Experts of a small language model.
Experts: 64 SwiGLU neurons an expert, 64 empty slots to pick.
Below are experts of layer 6 (counted from 0) of a mixture-of-experts language model. Rows are named gate (a neuron's input weights, with its number), up (a neuron's input weights, with its number) and show model dimensions 0-191. Each number is 50 + 15 x the weight over its row's rms, rounded and kept within 0 to 99.
Before each expert's rows: a language model's description of what the expert responds to. This comes from a sample of Wikipedia text that the model never trained on.

# expert 34
It responds to: At, from, to, near after verbs of arrival, attendance or location, e.g. arriving at Pearl Harbor, graduating from, Resting place:.
gate0:54 61 25 40 46 38 44 54 69 39 38 81 50 33 53 47 42 56 22 44 46 26 43 54 72 63 52 61 74 25 59 89 54 49 67 88 48 47 31 32 54 84 61 80 54 68 50 62 36 39 34 29 30 77 56 51 66 31 44 43 25 35 57 54 48 48 71 64 46 63 72 52 52 50 65 49 29 35 77 66 62 50 50 53 46 63 37 64 37 34 44 72 52 63 44 26 56 70 55 12 49 33 22 46 84 50 50 46 36 27 22 63 38 39 60 52 36 50 49 46 39 42 68 51 45 64 53 31 60 56 37 54 64 31 59 43 62 68 39 43 55 49 80 37 45 76 68 34 66 52 45 30 66 70 33 48 61 59 25 74 39 62 83 43 74 42 53 23 51 47 20 42 55 58 54 68 34 51 51 34 43 62 50 53 30 44 41 52 49 42 32 46
up0:82 35 69 19 51 30 52 41 48 72 49 38 39 39 15 65 53 71 51 33 58 59 73 26 49 54 33 39 43 42 66 37 75 44 48 63 64 58 40 46 48 45 75 48 46 45 54 36 46 39 38 41 44 24 59 73 43 33 48 40 60 50 47 63 34 52 45 53 37 46 36 47 17 42 54 17 56 42 41 54 50 24 53 36 26 42 59 12 24 72 55 59 37 39 65 69 33 40 66 45 47 52 52 60 21 53 61 56 35 61 45 65 66 35 47 53 44 75 54 41 89 75 52 61 62 66 60 41 43 24 48 49 66 65 42 60 23 35 68 60 44 49 42 76 36 41 75 27 66 41 31 66 51 91 33 57 52 82 48 53 20 70 38 49 57 80 55 48 57 58 26 37 45 36 56 46 28 49 67 36 29 47 21 38 48 58 53 64 62 43 37 59

# expert 4
It responds to: By, with, to, under, against naming a person's role or opponent, plus infobox labels like Born:, Starring:, Spouse:.
gate0:46 61 61 47 44 46 24 60 64 33 84 58 31 43 66 59 38 37 54 31 59 69 47 49 72 24 37 46 56 75 96 48 72 70 54 16 28 37 74 31 53 53 28 75 58 44 62 51 37 39 20 31 69 63 74 44 40 58 42 74 82 47 47 37 71 55 63 55 68 32 58 46 53 40 33 40 30 53 41 46 59 35 61 42 51 48 41 42 61 28 77 41 57 50 66 52 37 47 49 47 61 62 32 39 50 50 29 82 49 50 39 64 58 59 43 43 41 40 33 58 60 57 59 70 47 58 74 56 62 52 48 69 25 45 66 67 62 48 39 51 53 35 29 65 53 51 62 45 71 57 58 30 39 24 56 53 39 29 55 57 24 43 64 20 79 30 59 48 60 47 62 30 25 27 35 60 57 67 67 48 47 46 27 47 77 56 81 64 81 64 58 59
up0:57 57 63 35 40 40 35 39 37 57 47 44 34 41 88 48 44 46 56 42 64 47 30 84 39 82 41 61 34 50 53 49 55 70 78 21 56 57 31 58 33 83 54 46 56 55 38 46 48 51 07 36 66 41 59 35 58 57 38 36 39 79 47 61 62 20 52 15 43 35 54 35 54 29 33 69 40 46 41 63 53 40 63 71 43 57 56 32 39 51 49 38 54 40 46 48 34 80 48 11 69 69 39 44 52 11 46 53 58 63 51 52 76 54 61 70 20 70 29 79 62 61 45 28 57 45 48 59 79 59 56 41 51 29 30 33 63 53 84 28 28 47 64 50 67 52 65 60 33 48 38 41 45 38 64 56 55 53 37 49 41 63 46 45 64 56 57 69 19 39 28 31 65 60 52 58 66 48 59 30 30 38 54 64 37 52 61 66 59 49 41 28

# expert 35
It responds to: Table cells, pipes and numbers in election results, census and sports tables, such as Total votes, Turnout, population, 1,.
gate0:64 50 57 34 33 23 53 65 50 47 59 81 20 47 43 35 64 52 47 20 41 60 65 40 51 42 27 53 56 34 66 12 62 71 61 31 35 40 87 51 47 56 54 59 68 53 59 61 36 61 44 76 49 45 69 50 43 55 60 61 56 46 23 61 45 67 66 61 47 59 31 44 43 32 69 58 25 71 72 81 66 33 36 57 47 37 53 45 62 36 36 39 45 52 71 37 35 67 44 67 39 58 59 10 20 45 46 47 72 62 62 34 32 57 53 37 40 26 37 56 41 78 47 34 64 65 80 40 51 42 45 43 68 61 38 51 73 24 50 45 50 68 53 33 37 28 50 81 63 68 29 77 55 41 51 44 46 68 52 40 41 57 46 16 47 52 56 57 76 41 59 81 68 69 63 56 44 48 72 55 53 55 59 45 26 45 79 38 39 35 35 59
up0:57 76 65 30 66 46 51 52 38 48 69 52 55 31 72 51 42 50 48 32 73 58 58 52 40 44 13 55 68 37 36 28 53 42 49 28 68 47 39 62 19 65 33 55 82 41 39 43 18 79 37 26 47 68 52 49 49 61 30 61 57 35 54 28 66 58 53 32 45 65 48 33 42 60 65 73 48 45 65 41 53 51 85 37 64 74 59 51 77 64 40 30 45 67 59 33 40 44 26 55 64 50 32 41 67 71 55 72 58 43 44 55 35 66 59 67 46 50 70 49 29 76 65 56 41 49 46 67 45 47 62 56 79 56 20 36 38 29 48 26 59 63 67 41 68 69 57 16 47 59 48 55 42 51 40 45 76 52 41 39 52 30 40 22 73 67 39 80 50 60 56 81 63 26 77 63 31 36 63 64 38 64 72 48 65 46 54 32 43 50 34 38

# expert 63
It responds to: Pipe symbols opening table rows after line breaks, section heading markers, and month names in dates, such as October, July, June.
gate1:36 59 48 41 64 62 49 51 45 89 66 61 34 46 18 18 39 73 67 68 16 31 47 74 57 47 44 33 43 25 37 62 72 52 34 46 50 42 51 44 16 12 65 57 82 89 42 72 70 60 55 38 70 54 53 27 55 68 63 50 64 60 44 70 29 65 51 40 51 52 31 55 15 46 40 49 49 46 70 36 43 16 58 52 70 46 40 62 62 72 41 64 28 47 64 66 49 48 49 50 62 44 56 51 69 63 31 49 48 44 36 46 41 56 58 46 34 41 54 20 82 68 50 41 61 57 46 63 59 62 56 23 39 55 72 36 48 46 37 37 45 57 72 25 56 62 78 85 17 41 45 51 66 55 56 44 62 41 57 50 58 49 60 53 40 58 43 65 37 39 57 72 66 68 33 57 63 50 46 22 44 36 55 60 35 55 39 32 64 40 51 65
up1:42 69 45 47 40 62 38 26 55 46 54 55 71 46 48 27 41 55 40 24 34 28 26 58 51 32 42 51 66 39 53 25 55 50 52 14 60 61 43 51 41 70 45 30 77 61 49 24 75 50 57 56 54 42 22 64 48 12 69 39 62 54 57 22 55 57 70 49 45 40 40 28 54 64 17 37 54 53 58 54 53 36 30 74 52 47 57 70 23 44 53 76 36 61 29 59 75 45 61 17 42 70 48 64 60 27 57 53 56 41 80 39 39 66 50 13 43 58 87 22 40 75 69 24 53 41 61 42 40 38 32 52 64 77 55 64 76 46 47 44 49 24 59 35 56 53 52 59 61 49 46 33 61 55 41 54 64 32 71 23 62 54 35 73 33 53 52 62 58 47 68 40 61 62 77 30 35 64 42 43 55 62 59 68 66 56 54 46 68 57 43 63

# expert 27
It responds to: Middle consonant pieces inside foreign or uncommon proper names, often German or Slavic, such as Bruns-v-iga, Rosen-k-avalier, Sey-che-lles.
gate1:59 30 65 40 56 45 42 43 31 19 52 84 61 43 41 65 36 46 31 27 59 43 63 83 63 59 39 39 64 61 46 47 54 59 22 82 20 43 46 20 23 55 56 30 17 48 48 41 65 25 43 38 30 52 60 54 78 63 36 55 61 31 45 66 50 62 66 72 36 50 50 61 14 52 29 48 53 78 59 60 36 44 30 47 56 70 54 33 59 33 65 44 53 65 77 55 42 46 31 65 41 64 72 60 71 58 50 62 55 61 34 52 27 52 52 37 60 49 51 31 51 57 40 37 71 52 24 52 48 75 62 50 56 31 59 60 61 49 51 47 40 27 37 46 36 23 68 30 39 41 38 56 60 39 44 43 81 61 46 73 59 18 27 71 77 56 26 52 58 76 37 57 32 47 46 64 67 35 39 37 48 19 35 49 43 30 48 74 51 47 48 51
up1:51 27 44 48 23 53 47 41 70 62 45 41 87 48 47 48 32 58 72 87 64 59 60 40 27 41 30 71 42 54 49 44 34 52 56 44 54 88 43 41 47 57 58 51 22 39 52 55 23 66 51 53 57 58 21 04 23 41 50 43 61 42 60 78 39 43 46 26 39 45 32 66 60 16 40 46 54 48 53 29 61 40 68 38 21 36 62 42 50 63 60 49 48 47 75 51 77 72 43 42 54 41 35 60 39 53 40 24 42 50 49 56 19 52 59 37 53 65 26 30 16 47 59 48 42 42 43 31 56 18 72 20 46 66 62 55 37 47 63 39 71 62 51 49 38 62 49 56 80 55 58 66 43 72 46 58 56 44 65 55 44 28 37 54 21 48 59 60 57 31 66 57 44 39 50 36 59 55 30 51 71 80 77 50 69 44 31 32 49 59 66 53

# expert 55
It responds to: Nouns like part, List, Member, Secretary, No. after the or a table bar, notably as part of, plus spaces.
gate1:39 54 58 28 75 39 46 33 31 34 70 55 73 67 47 38 58 54 57 69 42 46 55 47 43 51 75 37 72 68 38 26 39 46 36 44 70 35 50 62 55 71 39 35 52 50 42 34 30 79 51 45 45 52 60 47 50 38 78 43 68 28 72 35 75 50 38 59 44 60 49 38 41 34 53 52 61 45 57 35 72 31 48 49 35 53 39 83 54 25 49 45 59 49 53 90 61 32 60 56 72 43 51 23 54 52 33 37 30 36 66 49 54 79 50 44 52 33 61 55 44 66 63 56 48 64 45 58 67 54 60 47 51 12 40 36 38 35 62 44 47 73 56 46 63 77 64 41 61 54 43 56 40 72 51 63 60 45 76 31 90 72 16 63 74 67 60 43 35 65 37 58 82 37 37 29 41 64 36 21 62 23 66 76 61 28 78 50 46 64 54 66
up1:54 79 82 64 47 45 75 78 49 59 78 57 51 28 32 59 77 70 56 23 50 63 45 65 66 51 46 64 65 38 49 49 35 56 47 38 55 58 39 56 41 43 55 44 63 67 39 43 46 69 49 49 63 40 51 58 47 75 55 57 58 51 58 83 49 61 69 49 40 50 60 39 28 71 52 64 50 46 43 50 47 43 71 35 47 58 21 72 38 33 50 95 32 49 59 51 32 64 34 76 58 46 53 43 65 54 61 43 64 30 67 49 41 31 52 90 67 35 51 66 71 74 62 34 58 63 44 65 53 27 81 07 54 72 41 41 43 36 57 81 47 49 53 50 50 18 29 60 42 69 59 34 42 49 48 63 25 43 44 38 51 69 46 29 54 28 63 43 65 54 15 44 64 28 39 48 37 50 29 63 37 33 45 39 58 76 43 38 79 56 54 64

# expert 32
It responds to: Pipe separators between numeric cells in sports result and standings tables, plus score tokens like 1–1; and aged.
gate0:66 54 54 62 26 46 56 59 38 69 13 68 47 70 44 72 50 44 45 25 16 35 63 34 82 34 52 58 33 57 40 44 88 48 48 65 59 42 45 39 49 48 45 31 73 45 47 62 20 51 37 63 64 60 61 68 41 36 29 60 45 42 64 38 59 37 73 53 65 31 66 78 50 36 44 71 74 64 68 42 58 57 48 52 53 85 32 28 66 38 55 91 49 48 54 67 61 57 38 56 73 39 23 24 41 50 55 52 36 61 40 56 44 57 33 29 51 38 34 58 44 55 65 51 79 19 37 40 72 35 48 20 44 47 57 22 46 61 43 28 42 41 83 52 18 62 55 46 62 47 63 41 47 69 58 47 59 56 58 43 54 52 48 44 52 44 16 55 53 58 44 48 53 47 71 28 72 45 49 70 54 48 51 54 70 35 54 34 75 84 43 37
up0:49 48 30 38 37 65 45 73 75 51 50 38 58 30 56 27 55 83 34 65 37 67 45 37 63 58 44 65 65 46 56 51 66 74 34 21 65 23 58 49 45 76 52 55 63 35 44 59 36 49 47 40 37 59 42 51 54 41 60 50 49 61 56 46 53 32 65 54 51 64 25 51 67 66 56 30 47 56 50 24 57 45 38 59 49 51 38 70 42 78 28 60 15 79 46 32 30 72 56 41 51 23 68 74 54 59 58 47 44 52 47 48 67 72 26 55 46 74 50 55 69 71 42 71 52 46 68 40 30 69 26 46 50 54 62 49 32 54 62 41 19 66 38 60 43 46 67 13 41 28 65 49 84 25 25 40 37 54 47 84 42 29 40 43 55 72 44 61 39 56 40 65 47 93 43 67 85 33 57 48 58 32 56 47 53 52 63 77 37 45 44 35

# expert 19
It responds to: Numbers and number words giving amounts, often after over, around or a currency sign, such as 20 tons, six, 300, £.
gate0:43 46 41 13 75 69 68 52 53 37 61 42 74 20 67 60 29 28 45 59 32 47 61 38 37 65 39 68 70 48 72 45 23 58 43 45 42 61 75 42 28 46 45 61 60 57 18 69 34 39 40 60 41 47 57 53 55 62 47 37 54 69 52 26 41 50 64 44 46 37 56 46 55 50 49 47 57 65 45 45 08 52 59 76 66 61 21 51 33 40 43 60 68 28 89 29 85 68 37 69 66 35 67 70 52 47 58 41 55 44 30 65 63 73 46 32 42 69 13 37 45 38 57 63 47 60 59 52 29 55 37 41 58 77 56 46 38 39 37 30 23 52 34 52 60 27 43 44 77 31 42 48 56 71 59 64 86 43 67 55 55 52 27 48 54 61 38 38 24 44 49 33 74 45 64 46 42 34 71 35 70 45 61 59 51 41 45 41 68 40 39 68
up0:31 73 74 51 40 64 28 55 51 62 19 25 50 33 31 47 49 37 53 21 45 73 37 40 57 70 54 43 36 34 45 51 38 72 19 67 66 43 55 43 22 29 61 50 63 43 48 47 54 42 40 51 67 27 50 36 46 46 54 53 46 63 35 35 41 50 51 54 60 13 64 22 67 69 49 37 55 30 62 32 60 35 55 37 45 57 62 45 47 33 44 42 38 61 40 55 45 58 29 26 33 37 32 53 73 48 28 51 46 47 84 67 59 48 46 46 35 31 35 43 53 27 48 65 54 34 44 50 60 47 55 30 60 41 49 48 44 58 37 38 39 52 99 40 39 54 75 46 59 23 48 65 51 61 54 22 85 35 63 26 61 36 74 33 64 63 63 45 58 24 48 67 49 52 44 57 22 35 39 85 53 50 22 66 58 62 44 57 45 56 80 72

# expert 41
It responds to: Inner stem pieces of long Latinate words, often before -ation/-ate, like oper, diplom, gener, curric-ul-um, acc-ur-acy.
gate1:44 48 51 20 54 47 42 68 34 42 63 71 74 44 49 20 76 48 51 64 39 47 32 47 53 59 37 55 47 30 62 38 53 85 72 36 65 56 52 62 65 58 21 71 37 50 32 55 81 39 63 52 58 39 89 53 54 34 57 33 28 80 67 70 44 35 11 61 39 43 81 47 46 55 41 63 72 59 39 60 52 45 70 47 61 24 46 54 70 50 59 56 30 52 43 39 41 57 47 53 57 40 44 62 67 45 55 71 41 34 64 35 33 32 36 22 25 30 50 26 48 57 64 40 61 59 66 54 40 59 50 35 55 88 85 41 27 71 71 41 46 60 30 74 47 44 48 37 38 56 34 27 57 52 71 51 45 60 70 19 79 39 49 50 60 30 32 56 65 65 47 57 38 51 59 78 35 61 49 59 53 51 51 59 30 63 55 35 37 67 34 68
up1:70 76 55 51 52 46 82 43 35 35 61 23 66 49 45 44 52 83 58 54 34 47 32 61 54 27 48 57 33 48 57 78 17 41 53 48 53 72 50 64 51 60 47 34 49 39 58 71 64 28 49 48 61 60 53 40 64 85 52 32 76 32 39 30 62 43 69 33 26 74 47 21 79 46 61 34 29 51 61 36 59 51 53 70 47 81 67 60 59 71 35 64 51 55 51 46 84 53 60 68 63 25 53 43 44 17 64 78 50 18 65 36 37 70 54 81 58 38 44 45 75 63 15 57 51 45 66 42 68 24 71 41 32 36 49 57 49 52 51 34 56 46 62 37 32 64 43 57 49 31 51 63 57 48 56 25 25 38 58 49 65 69 50 34 68 49 18 47 65 61 46 67 80 45 54 63 39 60 52 51 58 35 64 52 65 40 61 57 59 55 61 55

# expert 62
It responds to: Final word pieces with periods ending sentences, such as century., services., states., plus following line breaks.
gate0:63 66 40 48 55 48 55 38 48 74 53 68 48 43 67 41 54 34 55 20 35 33 51 53 56 65 49 46 54 34 54 31 26 55 48 51 50 22 62 00 65 57 68 51 48 66 38 16 34 54 56 39 23 69 71 58 41 22 30 50 39 58 47 56 44 57 88 35 44 34 54 47 52 42 73 55 48 36 40 71 34 43 65 16 65 49 60 61 43 47 67 51 43 38 48 33 42 80 50 18 45 62 42 58 49 66 35 35 43 08 20 37 57 60 50 52 67 26 61 45 44 48 73 48 33 64 70 42 52 35 53 62 53 62 61 51 43 65 59 52 45 66 39 37 44 32 39 46 43 44 36 39 76 85 67 47 45 67 43 58 49 60 66 53 59 87 70 71 27 47 59 70 56 43 21 38 49 57 53 34 54 37 47 57 25 61 62 77 50 67 78 79
up0:57 44 63 38 54 23 54 65 58 64 62 49 32 23 38 57 20 52 35 60 54 39 56 50 64 48 30 55 68 81 30 54 52 39 66 47 63 21 52 38 45 43 30 38 56 30 62 59 67 53 36 63 44 29 29 39 42 08 50 73 33 49 78 50 66 43 10 47 34 41 78 62 37 48 37 63 60 58 70 54 39 54 39 39 65 37 39 56 55 54 28 32 84 69 25 52 51 35 60 67 54 73 63 58 35 52 38 39 51 43 41 24 83 09 67 36 54 57 53 60 48 49 58 31 70 44 73 45 71 52 54 61 52 64 73 37 50 47 53 43 49 47 82 26 64 61 29 30 62 52 56 52 54 68 40 53 49 64 48 36 21 48 53 29 53 53 45 53 32 32 43 55 66 66 45 37 66 45 39 65 41 31 55 55 58 52 66 53 51 85 86 75

# expert 3
It responds to: Line breaks and numbers in sports-statistics and review tables, plus common function words and nouns in prose, such as this, it, looking, addition.
gate0:40 45 37 61 52 66 37 49 71 50 60 36 47 56 67 82 30 45 27 41 41 37 49 13 75 51 76 52 72 36 63 61 43 45 22 55 33 50 59 52 73 60 30 84 57 73 54 56 56 50 34 21 53 42 33 49 30 34 70 69 32 72 75 25 33 41 65 37 23 34 61 47 46 64 30 44 63 38 65 38 44 21 47 38 60 39 56 62 51 31 59 46 38 40 55 81 67 60 62 37 43 74 87 62 57 59 55 73 30 49 19 38 34 18 29 33 68 70 31 59 43 68 21 46 46 46 33 62 55 44 63 48 67 62 46 48 45 68 35 44 20 49 66 50 41 61 51 59 35 55 65 59 49 54 49 37 47 50 62 40 61 58 51 50 45 31 37 54 47 44 51 73 33 43 45 61 37 54 59 12 79 64 35 47 54 45 56 57 28 23 49 61
up0:43 16 45 52 48 43 79 49 33 34 64 22 58 11 64 55 56 40 62 63 45 19 60 55 48 46 53 70 54 15 44 31 77 63 44 33 46 63 51 14 56 35 47 39 19 54 72 50 62 42 18 81 48 25 59 46 45 68 40 38 69 43 50 65 42 39 45 53 47 57 39 42 39 59 69 62 59 57 41 52 65 48 85 40 55 48 43 46 24 49 44 58 35 55 62 48 51 57 29 34 58 36 37 73 45 21 40 33 55 52 51 46 34 48 56 53 31 48 43 40 75 40 66 40 55 46 72 62 34 58 74 72 51 64 78 19 41 62 54 83 54 28 61 44 48 39 45 50 27 63 46 39 33 40 71 60 42 30 26 84 76 33 47 60 44 55 60 58 32 64 25 42 43 36 79 44 34 54 61 52 51 48 42 45 49 46 23 28 69 42 38 70

# expert 1
It responds to: Prepositions and linking words after nouns or verbs, in academic and institutional bios and lists, such as of, at, to, called, titled.
gate1:55 56 43 41 71 36 41 29 30 50 37 56 62 34 36 76 41 41 48 44 49 54 51 42 55 55 53 38 44 37 73 47 38 24 36 26 48 32 44 26 38 00 51 34 31 46 25 45 62 66 57 37 25 55 76 53 51 36 72 46 44 43 37 32 79 48 67 46 42 47 54 20 39 30 37 75 44 66 34 44 59 42 53 49 79 58 64 58 54 45 47 44 54 51 48 63 43 78 50 83 68 34 61 62 63 47 61 16 56 64 38 24 56 61 59 45 60 40 60 38 43 35 61 19 89 43 42 62 40 47 59 49 53 41 84 76 59 39 38 61 54 53 38 82 55 54 63 35 46 59 42 54 33 52 30 26 70 55 56 60 35 54 30 51 40 46 46 34 61 41 53 71 47 72 49 53 65 46 36 59 20 28 52 64 81 45 46 42 29 46 45 87
up1:27 43 26 83 73 29 26 52 07 70 59 53 59 52 34 59 32 38 41 69 63 65 53 45 67 37 24 53 11 62 53 50 54 37 55 23 56 93 65 36 50 39 35 56 65 53 50 68 42 67 36 46 55 50 28 63 51 57 41 54 60 28 31 63 55 55 29 60 66 54 55 60 20 44 66 56 43 58 50 31 21 56 70 51 65 73 17 51 74 56 48 46 50 32 37 81 73 70 69 55 55 61 53 30 45 67 45 44 56 67 65 63 37 29 60 39 57 79 60 55 65 26 62 39 57 41 62 51 38 42 25 46 62 69 50 36 65 48 60 65 39 72 50 32 35 31 55 39 61 28 54 60 26 31 64 55 53 52 38 52 56 70 48 59 48 34 46 68 45 65 64 47 66 66 45 59 33 35 41 54 40 06 28 55 56 44 60 54 38 40 49 38